Experts of a small language model: 219M tokens.
Below are experts of layer 4 (counted from 0) of a mixture-of-experts language model. Rows are named router (the router's row for the expert), down (a neuron's output weights, with its number) and show model dimensions 256-319. Each number is 128 + 32 x the weight over its row's rms, rounded and kept within 0 to 255. Numbers have three digits each.
After each expert's rows: a language model's description of what the expert responds to. This comes from a sample of Wikipedia text that the model never trained on.

# expert 41
router:142096148085111077131082116148128179166154158115120150130167129145147118136141117161112115092110199191099098148159081138132123155126178098115142104077133174090122107119116127138113120144173128
down0:099132102097091096103099101168157145135241128130097098198143069076133136221181138115109104115086140125150133084095122110173136142160176171112162117088123076129172111143136138149140133133193097
down1:147088149148114060140083121099096141133185113144078084122159126110149105089105110108137086182140142169150142136152164070163104076200150143079111140176123102084144090164175112087132130086125086
down2:106140116097145146154159171078103116122096146147163117090145125123103153132071140125123128144161103163155180112127073122103166056074083143145161092158167102109111077108118161136166100135102063
down3:097160128122183114161129116144126116125100149183167094062191095117118115067147139107124145106113112147082191091183152176088111100164196131046103133060130133104105119101163119178135160104113147
down4:125126145133090097107218141123114148095166164095139158126141163122092138111121131147090135090140134125214156152073126247134165127133168181112083108158139101092122181088140128152163129147098148
Description: Pronouns and determiners. Function words that open clauses or refer back, such as which, who, that, this, one, each, such, However.

# expert 13
router:139124100137036107112108165086131134112103181164167134097145140095133125154195097084174155061091147125086124113136093139140127130083148091166157119092108174101162110066120134151108111183136160
down0:125182108134065157126126174156078175122138199190105146110135124144123137100113111118110116181102124119130198105063128143101142154084156185142132127113110121126138133142144140093114153118164143
down1:071074162128105129143106082144166093098117072141091153134042138108143106085152114111121129114187073131157174195117094136128120096194173070113123084124124173153178117121166117139096107160172108
down2:056152142158122180166129143171115132111114152092097145158054191117112125144132149169123072101176103144110106161155139125133155144180147120154070138128075210137140177076115162125140138128197203
down3:161169099105139155124171131135148137165137183155118094115104082100112183138127121132145101119123096102177148131089153135176127167153101178147162147152080063149147106090216174160089150141099112
down4:098086134069111125123165112125120171115165117096128133102109067144132116103135071145105050113139154059149108097123149110139179146137116147100122105188174201187114104128121184108120153114131111
Description: Table cells and misc. Mostly pipes and dashes in sports and results tables, plus scattered verbs like won and changed, and prepositions.

# expert 34
router:161119171123146097124133100124076152146158150185166119082155133125137128132151126150175081126104182139120115098135081100165094137112114096171103134097101149127132145139125104190090127158168204
down0:175131092141073136149175099133174094106155130036099152142156156140104072134074140129135144164152135180114109099138104088133154149154131134126123159120193182129139161133159097095100144136103163
down1:135074115066126123167173131094137150110144134110125078192110089173132150151086090098157103127109116132128122118171134127152178120145071096113115107128172150159129176109082079134139111170156157
down2:123144159173149125209110196137082155141157137089085114191174113123171168144183148094081107195093174122177113185128106093088099087138160144158182141111127170122136077091133132163120117150064105
down3:080123106137148188143158183126106126172088126139116084106175109066196097118097152150179120161170159143161104142137151104125093137098102203168120092089192021197099099184154168082162148078132118
down4:106143165119118134143186137118107151153167255103140158125106118083097141098133125097117137129135169148178131160083156114111111157044158119157141135131141168145144103078186104153151078145094104
Description: Infobox fields and codes. Colons, closing parentheses and digit pieces in infobox fields, ISBNs, reference numbers and dates, such as Mayor (2024–2028):, NRHP reference No.:.

# expert 5
router:109118127134134086129122079142096127148146146124148189047127158180199110129145098145199154112111144134082161148098114134148100109106127087131198128152152162089129117106109096131092087153228175
down0:155131110137122109155135166076080134141058174156155102122100125155125157122142168143139135119141077122204120127120189143132160144102162184061149181093116169200117159130080128134132192108126088
down1:145097118146161123127118157140103112106125109097145167174106108142180086189163114118076131124155105113082192110158100027080114110175105069084154117109127147169138151101135163113198095123160130
down2:090110137111166142136163149121109130151144194107113210120097122176143131159116182136120068133132131150109152152116128092069072173157082196142132111192130113094082125169147148127117141085137152
down3:095120177153150115127105155114134101054099132130122194124144105184159098101113115121125116125119122129124164071099183160075122098142142115134109121090114167153112136147164165146167075095137156
down4:135189150179085149098184098099107144140065100144197119129098144160145101129048120117214154119153143063166205124131084111134111125143183137167149141120141115151106172134168052146117132122163161
Description: Numbers in statistics. Digits and percentage pieces in census, election and sports tables, such as .7% after 16, 12.9 vote shares, and million.

# expert 14
router:195137114138126136076166110117107133163102119201105114091133205139166116131142099137136170139175101134092115157114103167114162122152109113155095114062135150122139135098134107148102096130129189
down0:110156089123091132140126126146131109109136085126099135128082131199095109146121200112160146149142108202177148132106111154153133132127132075106121085076132156091181145129136142109212121116099097
down1:157099139130097109165149178155165124127115126114130077119105110142056138125125117079146145161152167182077124108157135145153108148141091107112084106105146084144116061180112101146115096081146090
down2:117121132120136099119100099144148083102138083159084116129107151149187075081192156215130093147136129115114186138121120131132084106101165107076122114158144140144152138229199148131171177125130158
down3:073139102131132158135098092142118085116101156124184098160115132186142163144097113158129115099089137183101171150124105144145149129203115065051071136128114210105129141125114133108076113116159184
down4:133144133149104095139091169112165107143110149105099093124195204173171131186184100161105059150122123159146157115143110170156120084119152146152097143159079153110129138143103116096148115028105122
Description: Section headings and labels. Heading words, infobox field labels and table header tokens in structured articles, such as Managerial career, Total, Coordinates, Seats, Born.

# expert 63
router:198133165109149110125160136108126117157125114194103133134119146101183090153119096081188176116098172108124154152138119127135114177080122136094114103109150154146101148095060143141122142202145200
down0:110171045151143146138146149154196159153095109172061126092092120146134136042138150139199145142103099155154112165109182134100159161133059155173104189126130112191128168080045097098142088113148147
down1:152176172180138164174093208121190111104119074081143096154089089167096140134094171099148080139088154126168120069078200135166158169126128107150122143045170093081082112181128117108142074114143129
down2:109156110186181130148088116110132140110156153177111135099133122160199088173108117157084091128110111135135131097167157206135139134171099140102153166133105135125045121081143128142112137092095089
down3:139102165187109156111083106063078102153154104152027123181122095126168082136154099090138155094158142152105112102216089133086073122130112157154142085142117184126148183117132128144101087140137048
down4:121080123112102150083125128107024133175101118090126139161094161135097162164148097163073098106115142158091063118105119092150128077169093173171079170175087104122155115115125086129086098100103160
Description: Table and list markup. Pipes, dashes and line breaks that start table rows or list items, and infobox field labels like Born, Coordinates.

# expert 57
router:117146153205134088111153043112098074175121140152145099097121147158149120100144118129175107114115184122148067041148112149118147153098108123112115140099102153103191093138093122137118118131107178
down0:105144107095188152133128098104087136091129091141133151127172082128112094124140146171206173098137136150141103101128107115134129133140119124105170118127116161156167170108166080119105148095094123
down1:128127119109118121111075186104165138104138153096121124142170120125179161134172084138102144118155173147141184199127079126197110120125125136146207156182193116148078091140133137091105137151159106
down2:123135218150103117094129231061150151102174171138118090095117140157155170127148138121153139123104126113144165110118164156098137106154100115074132158166126125107151128147116120115142138105106149
down3:170084089134190136091198129106102107130099138148106111150105140125116126164087155086108188161151098119160078139196115126187166158111126118188104129107159139146154108087221122119066149121159101
down4:102095157211162149170155109132072139149168120109179142164182129116086080132166135073128204114164145168077066135117131145179142133091213132071097138144104176182085144148115153164169162093135069
Description: Dates and months. Month names and date prepositions in running text, such as on June 5, in autumn, to March 30.

# expert 9
router:111114122133108145074161093084150136153163183111090102111173114132158192170118083121144191115119145154155105156158135161087115126101166136120111152111134129109122152086125173159131090151192132
down0:145169136098156115160206122090128089109130015230108138049163119121130132150129103083082128166086151196110081188111121134151115168086162126136087111107125112156179123169134087107121147145120144
down1:155122086162097132133127085114131118052076108120096116101126137151121113233064164150102093122113108117134099155087125159112140147146105102154081069114158156138088145202094144149151149132119114
down2:152081129163187173110111211188106138186044123079172151093090116122148112126114114156153135105137117091068099177159113108080145151169113086153081113112149108117153110110119161165090141114125133
down3:118159142103139152159147098170082133150155150126153156169111045068137105117121081110171131180149103134090179093117107119064183152153186138125049155142109147098107125136107179175106079138141130
down4:141073132160161076135130101141160131117146120170093147098182119130128137133165165113101145124186115189098111147116142137097095080086160130146112167121107157198110117130150159127154142165127099
Description: Last pieces of names. Final word pieces of proper names and places, often before 's or a verb, such as Fen-ton, Low-dale, Isle-y.

# expert 16
router:123112089124105121146123110097096135081130113156154098072136134139141134161143119109173111131105149145110113122116111152081104196111157094165136108134112126119134094092133160086145166163193212
down0:197153124116119171141066116109159096197173139177065162147102155172117201102151145130155078117113168120118124092120097161119067163122167157100200126190099090112141113132138107150140097075122114
down1:102178127114118115147147113167085153131118176059129145125150128168156107092143094141128075133091115094091097133173155143046126135171185109127173112136118125091169118094130115121111152111160127
down2:103155144122113122161094134131152063111184170140159096133138089105169130103110110193089088189158119049090174126125171147197126113135119102106152124129116123177120074096097117099190107139176099
down3:100123125120174130144154109079123134100069063146165119126158168143136109168124101135117108135123118120111089109128180180109173165122079107091113063119126138136111099084130161067171129047071112
down4:099132158178113115142056145139163106098125155147140135112150118123163178163091164147103114137141168055133146151082188138147183126104092120091152166134125127166162039158183146117142117196136123
Description: Opening brackets and quotes. Opening parentheses, quotes, brackets and dollar signs, and the first piece after them, such as ("IDEA"), (PDPA), (1992–97).

# expert 35
router:177121177149154128113124090157129102134150138143128132108145143171099101115135098078134125127081159133135067126111037129104138142101083086208128143072117118115140119081160126126086133172135172
down3:174112112125143121101159161146090104141117181072127174068125118158094133127124072168144135109070107147092146104067152148152161057106130084082104086107164107113148165114177126136190133079159117
down4:084164159091118111155105178150109134150099150144135091176116108156129121131133112126121134140107112107123207098147143049181156093133126049092085094099084169150138101134154127127154130115117166
down5:111145122135119132121137136126139137149177113121116094135138169134149138142143168112085055143119127085125117122178111156160104168118127117121137116150112132135158134173099087144092086123115114
down6:138150122098100156104080132153166135125183117144050163100122146178103142097107138095093108081176125110168095120142163071149124071201175140178173110152128125116076171148158128176165183143131143
down7:117159148118068136123130110125132111086168167125127146116121128193134121133128168092194199110199170084125119108103128147157129156088169142106111111163121173079122136144103182081132136107155092
Description: Infobox units and punctuation. Line breaks, brackets, slashes and units in infobox fields such as heights in ft, coordinates, area, UTC and taxonomy (Clade, phylum).

# expert 52
router:180103128127025106123098140145105132119137166152131106098127136123144123171198080105158135083147165159084139134142113115145111101126140101109139154084120163058154077087152157156103109161184172
down0:145130140137121109158111159073213116127115147135130158114171134105148127145120164121173162175085104075127105153095090155154093110122153149125119135160143147186141123147089216122106165162132141
down1:111189124122176133143167130090107039129121040128124081112073109179108161165063126149138128175160143138123164090146132104095157116114101087188109147115154111162107147160154127156190133148176138
down2:130141114154111160128200106163134094127133099107151102133074099112149048104138195098168120121155176085116185162125096099136109102096133131148169133101052123109182095110126071092145150106101115
down3:197125112159133161139150139153109105100143154148083090088135115120075158129093145107138108078135140183062145149093092099212156099141062143090124158107165062124146122040175147092146108139099125
down4:155123120166142136138134150164137150118121188115109099154148122113128131167118134053093103079123113102123080085154104094174114188135175096100148127155161122094138130082156102132093108162140122
Description: Mixed function pieces. Month names, genus and family, semicolon-number pieces in stat lines, and assorted mid-phrase tokens such as age, Inc., It.

# expert 4
router:130045113104129142080147108169163138132100149205134147138097213132174124183133097107112121106139148138118139118146084102110128180091178125200126122132144142062137130066053127152114100177113179
down0:124158127156124136086158141124103132131127076130154153137195143133103098093141172129109187106128145102099160150124153139161094137121084141141131159087122094140099077150086182137204113146115092
down1:157122165149148185073116085130138143152087116169131118080095118156158167157113086212153120164117081113110094133161038105096110213109097134167130119103153099126154113089153106104069095086093132
down2:140148079110114081152140072103130091171166144134118081132166151105132161102128154104111150125151177144114117086142086137109159088077091119118173079079181169131151165106158136109142128112143142
down3:066138084186121148104090134145084131089130095141120087143076111123109154140086097134098157136132149152153184121187112125188081094160104087144136109093109153125090035095163101164107142070193135
down4:101109096151097114126082135115213115150148160116126087121135195151132140112123131065107123100090110130113093184102150129125146114183116114092172075152171158145097191165193140136160143137091088
Description: Personal name pieces. Given names and word-piece fragments of personal names, often foreign surnames in sports result lists, such as Jim, Zhu-kayev, Ko-iranen.

# expert 39
router:166150114168109082103121145113089171129108168155119155114146193085152154127189099116149142112156164117122117125130099110163149153132160106127174119106111127083169079105165146237110173158118164
down3:066148180168106127121117136063153129104145084122126173126144132167138189097165164177152151150122139162177081129129107138099142135095062110131114179157087133110152126085115152098152096092127124
down4:057113105144094167079104141185161097141105144102104114156104130150141132156144111103188106180130198153162103110166170156089101109128062117123138182145091117148120156167163080073155171135141085
down5:138149106138192136123164143166144103158090117075139154102143139042186082089153081167121094114155130160130121184191149076147105156115165180125108200079128149128088120169124163167150117167066152
down6:112195124136158169107117163069186130096226102097111134162130192088123166130109149112120079115094169107123192144097165144094136130114086147150125099097152170101094109070178127147127130133135051
down7:128063137071097132209152195141123101114095165103154130095144082126109090097097090161097078076118139188149091091129154129085115121148173155111125114154136155120146089070076066191105112132110113
Description: Closing parentheses, years. Closing parentheses ending date ranges or numbers, like 2022), 16), (0), plus years and numbers ending a phrase.

# expert 40
router:150087151131140134056110135129126136139141112164145158140168131140142153155132061133154131116161148090072104104189045144168123109160151114162145151104117168074095065143138161105076091136165129
down0:145152147142136096100091172105159104139191059196215126068159120165099125130080162119136114089138125092132157092160161160133113139171129144096143099181099062115162154136065133135133130111080099
down1:146074170185174105169082165096145047099131096158095130160140116078097127118118191086145121148115142163146158110107136173140112138164099155138137104172121092110151137129118136134118087141099093
down2:104153085153120096077088149144040139120095112187128120170163144097129118133090074107170169185093093161099140100155128180100139117146109152115143122142105169152122146147180124121114118146115140
down3:129104111131098139118133138102185186105108097165092110166172129128165118115123173112106070093160110187155121171131109114090120116117140135071140064118134106151130162162144105126148156140194130
down4:152079156184117120127130131135134141175091099191077039121153127125104099136080113110110118140070085128103135193210147126191173154147142107112106161160121086178104155081139107135168159172113182
Description: Determiners. Articles and determiners opening a noun phrase in running prose, such as the, a, each, one, every, This.

# expert 32
router:221079156140143142095077142094161117136120139137179124116118104106106137145129124089131140150122137157118102146127107132133105150121106110206100152097161163111158132129125152113127159149181151
down0:191114103091132130091080166142132166112169126163062148135117139101115156150129133136066133123161189178124094143103114077155052181160116105154138103064170063141132095114091173138067149098082132
down1:120134069095132115073138127139059098210134140121117149193089132174173143122174188151108120114111068132107103088160173163104102163164114141159107155131105150105182197127106153166154130103084115
down2:147175133156100088161178128118100112123148119102122119136080187127086055185129148158111125125105132129135110127088134100131120100107165122164182080137151156127126121125200104155123081096128075
down3:118131145184122112158133130093117122073136131122208131101130141120121133118130142098140119176102130197073121107113130173190100193153136186156119162083092143129155143111066077132105123083128115
down4:145117142102042116144167106109117120175100097179124164065080104150077081146100103146110215082089069103127116154190100141184177068144087126080109169128111117132140162155160110148074133114202140
Description: Line breaks. Line break tokens ending list items, paragraphs, table rows and short descriptions, plus heading equals signs and table divider rows.

# expert 51
router:170100153139124082153121124085148121089112141161089095061166173129127123122145104164101108126085145131089131127147074123202144114124156088165152116097136141114147136150124084141138061122132214
down3:094099160162145119168124177126165093129142080113102122131154110183108160104161115067120124082142113089136138166059107208172078182130036143173145141155129139153119155112079101128160113082158113
down4:064177119162155095154184050075175093133154144117127170140064075140131134104108091122196132197120186111084185108094076085078099145161084151126130169161180120080127125184123120177144139186133164
down5:119142121156096167155058176109169119141114163140118094125148116092131107142171133072146117132111156112089157163117137142116085068172117160059130155131188131095106113048158078159141111161098112
down6:111144123123121107130163141148151109150150106206171151123143171134169154114051094132111131118109122048067121105113084131103161162146118139122121096148108142125136111105216125142128119074157084
down7:083136099126122169150162135125137085092107114126178146092111138083110135151112142128124205108095149155134199094131097149093105141177123146157070138153084125088102112132070139148108143105131151
Description: Years in lists. Four-digit years, especially in tables, career lists and author citations, such as 1905, 2004, 2015–2016.

# expert 27
router:138098176143032105113099132076103161145148161146099157123151134141130177150193119099139170074120115176085130106144108165164149152066176101167117143097110190100174097046144141146145125163149187
down0:162121108089173214106173177085140131070123096142191119140124136131150098182179095123196098127130171093095119096167196112125095112141055102133116116136206125154118090180069188103097133151131064
down1:139109110077120042122082158123137138182151094170158090135069132100134160176035152098061062149127146091091137178126174134151108124083128123156087111116192116123114103139139146120145146093130093
down2:118146106082075110121109102156179091068131188104138135056152125165125129232128076105107133119209123156120116130091176167116183193113157094157126129134068087137132101157077113187171145087092073
down3:142088158135160092125165082138173158062133149121106141107104035106132084166126117134130139166096141115079130136124120115108116129122112137137061150072113127066120128129099118080133122162125128
down4:117177113153105131115147123151166148107192108102116168154178195083121123078059171124158198127146055101119137137165145131171211113129129123122148152084140146095127121111123125145134141099134125
Description: Table pipes, script bytes. Table-row pipes, byte pieces of non-Latin scripts (Kannada, Gujarati, Chinese), and abbreviation pieces like Hrsg, Op.

# expert 6
router:124102121114111058132172140180148153167094144162110086116138148098115105138170143116118125094156111129134116130226106146146114139107126139144123152102051134136129126093138148135084117171141126
down0:103108151122132168153180106128188120092168063092127065083109139131136151075112129084146100087118103161169099136108141148145163179172142180150127149100128070129180128147157167117103156136152111
down1:096158141151103125094123157110172097106162151135087102172135172113205130129124134083080140099123142140102153068138122122102094139152120114117083092094110177125154099134120113147083089143116084
down2:081126080100118108099158217102103166165156138167155146109149103109134115084137125180114133157110155106105146157140175130158081138172174164126171139164138106153098123117231122118108104153165133
down3:116098102100091140133101124149086145161114071158174120096212184106174163051181127123135069142200143095157128074161158123112142148154093107137115151086127131150120113154136138130092162122157148
down4:136070104129121126104107143176149144121097172103116135107089054158127088129092130109141222147081107108111062110155118091170168131159202092079098125067121087069065137121166139097104148128106163
Description: Agent and relation prepositions. Prepositions after verbs and participles that introduce agents, partners or circumstances, such as by a lynch mob, with Papathi, after, against, during.

# expert 54
router:147092169151127128088162099181122194153127111168145108130143148149131129154146129183098112119129171125153154136180135153136124197140107140132105113084073137112123119053147169103083113170131193
down0:142068144116122123130092099135142130167110066141144123124167130086140144073090109103111135154210138078184138178127156134077141142152132098163096141132115111140123122158129125145054154122128056
down1:144108121125113093115088116083131098092099166125166153163094158181161143184095140125171143150147119145126139140075174106119177127154130138114088062121119126138108142062167164092177089118122113
down2:143134089101112098116104161158173161125165133155136083108138142059117151055151111165117107184130126077138116116172121169088127141100168161106118160107117075134109097123141109104099142127177164
down3:087088116144103199155143122121137138104136031124170137108117157148162109082116114169132068113122143184179144155110178168162112164166115104116084126099100163170104085103149167155086119149124158
down4:139119098119090101130103086109051134077121134109184114153138105109123162119097129146137157186162121112093161102141108060171144137102079092097148143094111105107065089097168131166145082127134138
Description: Location and time prepositions. The prepositions in, on, at, during, within and from introducing places, times, languages or formats, as in in Morse code, in Hebrew, during.

# expert 29
router:130072117138115137083148159181156097157087178134149172111144142146159145113162121068121149121162138154151160165227106117101204182120135083115120119083090167110128146096116200206131101155130112
down0:135095133132144177101112173121137151122165121110112084108132120127144107103097171133113178106141090123104112140086119150167078183148139106200103162095082152128150140118146121093165117087149127
down1:040116074129134154086090170088121127124119110119142081136192110156186105127126147116113239163127099102128143082168127137141115133087119161133146104148136168107190147175118162107093153104127114
down2:111082107103154064168131180136172179105129155122197144143112130125067170105118044145149123159075132116129107093184132110109131194148085112185161118156140089124166144157199167144114182163116119
down3:151146137085167123185069158152167100152030142100125182155195108140144151104185143103160114107072144107169123161147141159123201109131102118059136168084153144164123147124120135139097096096172190
down4:143135110166136063104110143118087106140083070156145194111066174161089099124133107109072106160154154155142108061106094172135144136061189130079095150132116075134117106141149145096137149177133120
Description: Plot-summary narrative words. Common words in TV and film plot summaries and crime stories about people, such as a, to, killed, arrested, girl, furious.

# expert 25
router:155125081091136109070109138135126088150149150111106109138132150159185148197142111134130148071119161117128169134138066082174160120081145095178173140068107153074169204120125134161098140132131151
down0:149126142146113148208072192179138108118179080166131126117161114117102129055093128138123201113142113166221129094185111100114137124059147121121094113076104155139136097164097090125104106101118127
down1:063122079124094169177100063127117152148178146127184155162111147152109094112191149125076179170123137157096067133117158139152113155130116117051137207103129121130137139129167137157140147136157072
down2:102176158180129098137167106148146136114112082150179064098105160157066096097143144137092139150209193151175135149099181129141147127147105135090091140186113128125173131101129142150145115153119101
down3:127119182141115128129124151125119141135191117150072140120139143112150124128163141126101143072113139173174136104117092136109101192156107116132178133114098168113189113106185149103089143173094135
down4:177124147115125166098120140089100123134135148122104152151119109129092151114163137107122108207120146117122182124134157184084114101092100149136111132154137180091182057088178117101112187118123067
Description: Sentence ends, contrast words. Full stops ending sentences, often before a line break or heading, plus contrast conjunctions like However, but, although, while.

# expert 21
router:149138078094112131082139084129110155158112109145139110120214178155145124141143080112165195150123124111102156095138114109086140138100149114205153128091163160133097137133130169161153103165144162
down0:105098122101097172140082131101173131082134128151169093096113107141129159108095183080136074164131087131144152114082173120049161073106146106061073137052157148110145144195158163061148159097115168
down1:062145141157129140099112052159158152124093168127112115180110129157150109155146156113143142136104099100124142091158123189084157119078130175064112147146108126135127126094140087163249155097134169
down2:104102168090157212152146128124138099156139112141137132081093137150108119132139100117116173143147091199132135144176177097140154144097134047042099156130174137203142109080188187125145117095143162
down3:157142158150076120117114204179105116158096174121091172128102130166110145087148154140146060095155089148141171117167155163138197118164127127084090161145100105132091101109164088100121148074099166
down4:143121085093122128141087133125139092123091114103150134133190164076159139096139102088125167117131116103100134172105141161088123181127138123163126188096169127188133179136088120092085120130163145
Description: Place and team names. Start of place, club and team names in tables and lists, such as New, Los, Boston, Columbus Crew, Washington State.

# expert 2
router:129150155104083105142128120160118095081130165170114135115158201118124202114170102078159172136137114154129127060111097154135109127091158040146128129101157162138120084127145117156112148161103182
down0:124128128141127094161174108069138090154130101126168093070030136106169192150167119113158078137135088134132162104084107091117125149150137086129139175171097162111071154115149101106076148129124126
down1:148105139111106082138093167050137169153140097089128115162091085173180195137142102137147123114109110167150156109073090128066095158142122110111118136133133118167132069110158148127171069150150094
down2:065131134168151137136140098131090139126136127134135115152110106046120135179153158075078129140115122138176122168125172115095111181072107111134115157139175130132124119179176151141095180130076050
down3:170154157100151152159149135161118150088126132086169089080120125125066064103096140162153126076150163134115149060155129236148171133187127161126159120122188127148145118106135127166139199134123132
down4:168098188121107110067119190076137149111143136094139136170095144159145167113155117127087106153121104128103158128143145104118064114102140108094086146109101110121126108111171139124147131110148114
Description: Pronoun and kin objects. Personal pronouns, mostly objects and possessives like him, them, her, his, its, plus kin nouns such as father after his.

# expert 15
router:149141145138109094145104167125108162158133167169105163087112106103131089135181144114109126121169163144148143103116075110065141149100128127187118148098172135116115140097102112127182107190138142
down0:107167145149167150139133198131145125170191127132136149123129174156158127109134102172059081140157143110106112052155141124104197121068115140079111119124140137147095155124107147149175135131163170
down1:197146100125127151129114143127116147093172161116151155125184119126100108151136149093131137103127086118116131101145131119171138134143088111201160132137160129151107086137088056166144130053160090
down2:092140140182107116169104127147115092047208163161095151163108066094060173148114133061117088132150129147166130139087066160097110170057135172156100143112172167112099093147137078177116152100140200
down3:117169113160094108106091151135140133148085178108113186203124078112124159152126138148109105125188152155161160161138088141132080187117000130214133077090136127150185137165077125102151126080105135
down4:110123127123118102095124111115150095103140117112119151153163125156073098138157127090154113115160119147151138088106152159107136091147161130106148160123126165141128131117113124091181107149161115
Description: Verb stems after to. Verb and noun stems, often after to, not or could be, before a suffix like -ed or -ing: make, help, trust.

# expert 38
router:201113096137069111098086109159149155157081199145148203107194132146122133177149109017117105155120147119122143085154133138132112098137135100150123163122092163088168113081106157135102152136136135
down0:140127120118177175115104156089109153134150128076170145089120119117073150103100101083062141172104126128174172136134073078107125096149172117123138112095167082129124153113168104124138106173148124
down1:107141077191156096182138106096133116129135144110155100199134111181090121083124163092133065160148102107144148122133090132047106110177136168160132076133176156151102153106134139156111133144115085
down2:116086131123149191055155125160136094138147175101109139135130093135212078101105110117193099138110099116141096050129052116045100102082116122084164036167162095201111096145161112132159157134113117
down3:100177130187140145084113113117153109143212131142200114125154107162087122158123127129133112138100096155141104134128155173145114115057100128139082141104183164100195140129181091104158156103086113
down4:112209186123167127076117090108090099149147098118132082101163150099108112157093112129130171195144106136169179077130109146067134165082189111090152105152140129116151086105087133171139190156157133
Description: Table cell separators. Pipe separators between numeric cells in sports and election tables, and semicolons in race or result lists like 0; 3; 5;.

# expert 17
router:155120127152088095104080110153131095137124164160152166109207181158119140146152087117143136136107112133095153085160134203103159093117136125147147145104064170075144096057138117173123124179133125
down0:098196097082123126146147143140117119161095185023158103144099111109119202065165131185144147144125076142145115085138120113092162164121066123207124143146115145153130206154168146120124105180158144
down1:149160200138114183149081196143195111095110092067097177176178128131142108126077121084148080143155108125128098146120128140245199146111138072109144150141104168126148155078062105134164085162129127
down2:084076117124167128188092113081161125115156082076108090076153134128099104137134209166164110108121173131144171156113130114169171202119190106057112140147149108120143079115090142116140135132134119
down3:173151105139103132122174163132116110168144048144152112096147111124161145083102146132184142144121122145116145111129166169083147119102205114143181115111091175133087048211122133161135187164147164
down4:110150131149149101183155035095131132082088125103035114099098084121084108127157146084072050121159112174117143134108131126084125120172157101162108124125141078111173143144103112100171207161134128
Description: Table and heading delimiters. Markup tokens: pipes separating table cells, separator rows like ---|---|, and closing = or === after section titles.

# expert 18
router:140135115116066093101139184109119136155108168137102148093152139172145147153176081120175155123125168137093112121118096142147133148087153081139139141096130149088186116068118159136098121179154132
down0:100134131123126106158081168122131155100063159176198084093121089104152093164101102173175180133125118183136130091097158135117106142160080138122139129120167124082119125084115162162139150175146091
down1:118168141115120199152147135127089132130109121125105121078075087126100123121062223121063138182138126126161131081075146187005143177137120105092135075140155103139113068138085141136151135088127123
down2:123123123089102098215092127134182135110086156068148146118186175154117151077098114113134119099082085121092138111122138137160071131153196133076098151127128045158157091130069080126107102104105130
down3:145119163105119084112108152125133119122213108205120145148169083136168126185126165090081111092110053133163125078122083192061120135107154108157178084185156121129153192052168105109095085106125131
down4:179185126195147172172150041117046100120136120117125139177078114139181172142114101051047097144078189187151144147135096063138155064137124103121105096136156103178125150072133089126128111125147133
Description: Table cells and misc fillers. Table pipes and cell contents, sentence-final periods, dashes and signs in stats and lists, such as loan, Nominated, Yes, +1, outside hitter.

# expert 36
router:138144079078118144138149112129107053089116128231120089122116114150109164163187101138191175070090130091154122111133097209120153123114118094164101127113133118094095056103134100176110191155121130
down0:180143133192137122121188133174152153123092195103131134110097178118130111159204169077117136092160103124170169140123137082086069166097137130175102099157178137184139105135132114079110079112151133
down1:108122143092149105135130112107129119145155005113145127153092183136072116173090100094154106145145176109182119129112122138129128151104150088059113162146128102118104103182152146153159139155083126
down2:149187100163127138145062098101130207119110058102120083141114065059086069071123107155093180116125157078151118161123066122133111149137116146131117057135144126145126111149170151112175153148138078
down3:169180100199119080140124136111100149138166140117120142153092157126097170126186157197167123149128116102126117115135132135070046107133144079102129164131159133093134151133142118066057119126084155
down4:093132091161173121082096156121136074109235179155083097071075163182156162123131127150182087138150081112143168166094106125046106125131146136122165127103148198179111157148185092101139168174098097
Description: Initial letters and fragments. Single capital or lowercase letters and short first pieces of names, abbreviations and codes, as in Appl. Phys., C Company, 1997 EF, Polyctor.

# expert 7
router:103093155158123066136137130114108144102129132202087107099177119102180199131150114122130114161156178073090141074152085082155169173122158112126132066078107164092122173081141143081154175185120194
down0:148175155183096175063143146097132159140158097164117113147140143148124171102074185191056115123140177180138142096135167137142124155132153079140136106118121158125131121129165132101184100130120137
down1:126182096134115121113120105076136126172096149122114192091099151153108069103138148138122089148187162116156134107142126121176148176161111116107110088132122115117079146231169157102111166149096128
down2:033074149116109107147103132054129148075118166125198109095136129072153132182116108089154136133161122153165206125125177134170106129135103148133118091158105171133104164151092104135150102115150065
down3:094110161207100128171050160107173116164195181092139132133115066103135149070122159151062178170105141086169207118168077180104114174063144149151140102108171092098205141114130185115131149156113147
down4:143146130175147079147109149124143101173105074133172139180153107152127074143059095159120134095125115078142096111117135104103139076097122110128137109117145150101098086142151154130060117120068135
Description: List and table separators. Punctuation and linking words in cast lists, match results and tables, such as the as in cast lists, pipes, vs, featuring, =.

# expert 30
router:198122102157145089072098094104130114127149128107123159101146134168208141192120120108109145114079157086100152125133068148145115139120114118180096127069077194111144143134150119151138148160139154
down0:101174131125115136133118192111061126090079119182095083139134125106121106117147176119096198102139170170139111100111117107159130123164136103112118145148118155106151077165084119110116176152176131
down1:112123103153110095093128166151105110175178115079098129069130181171190171161159131141133130109118126138186083205115140099116109136139090168167108166130140192124177132165109097161086147104129106
down2:116118176152172125179154113116087185097105119142132127145152156148149156064101178121139127167140150111163175176157121106119108179116178101130098065094075150127066178111112160103106130076082130
down3:148071150131133119076163075149146122122154097170159142123120095111115145091076058171099100142113083168110135115117102090194108143164092153099134065168160114132148204110155135152133176137108046
down4:200100146149136121135174146098173107119146183177082137122146121096169069081113118089161113139122123108051142107120091112162123128098111207136120098163106088092105143131149106120158113149126165
Description: Sentence and section boundaries. Sentence-final periods, line breaks and == heading markers, plus The opening a new sentence or paragraph, such as Raiders., ==Legacy==.

# expert 33
router:119110136112096108139091122137150143163095153136121172104132142122153125124136103111151208109144122100083148131186101157125127109091150109191109121116085163123133055103047155128106112170138144
down0:179133127172138099101110002090127106183163143139123192190181111125068106144146079114179105133160115108118147119137156130122112146111113122136154118041103147139122108204148131102087170122126043
down1:119177100140111128141144134108131116224112138150092160128100182081146185120098191100103162137128164197134164114183143110084135097092155139066097123128141167173137087058111089127151138083141174
down2:122092121135119102138084141169127162139133107101064170124098067148172186121147106095129097125103109137090091157179125114136129158095101126125150131095084109093113064164075127116176119131101148
down3:072157142158149135045092077126124134069179171077116064180080173122133115160178069139153164112130136166147102117105162078128126161188135117123075105155142115127126093155127154111145143163147108
down4:114135128063168161142165132085152131151158129194048145134110168111161161139114158141109103072123154128165131193184119148134146108129149116076096132166141133097116125085158109129134069115161129
Description: Paragraph-initial capitals. Capitalized first tokens of sentences, paragraphs or name pieces after line breaks or headings: In, It, He, After, Ro.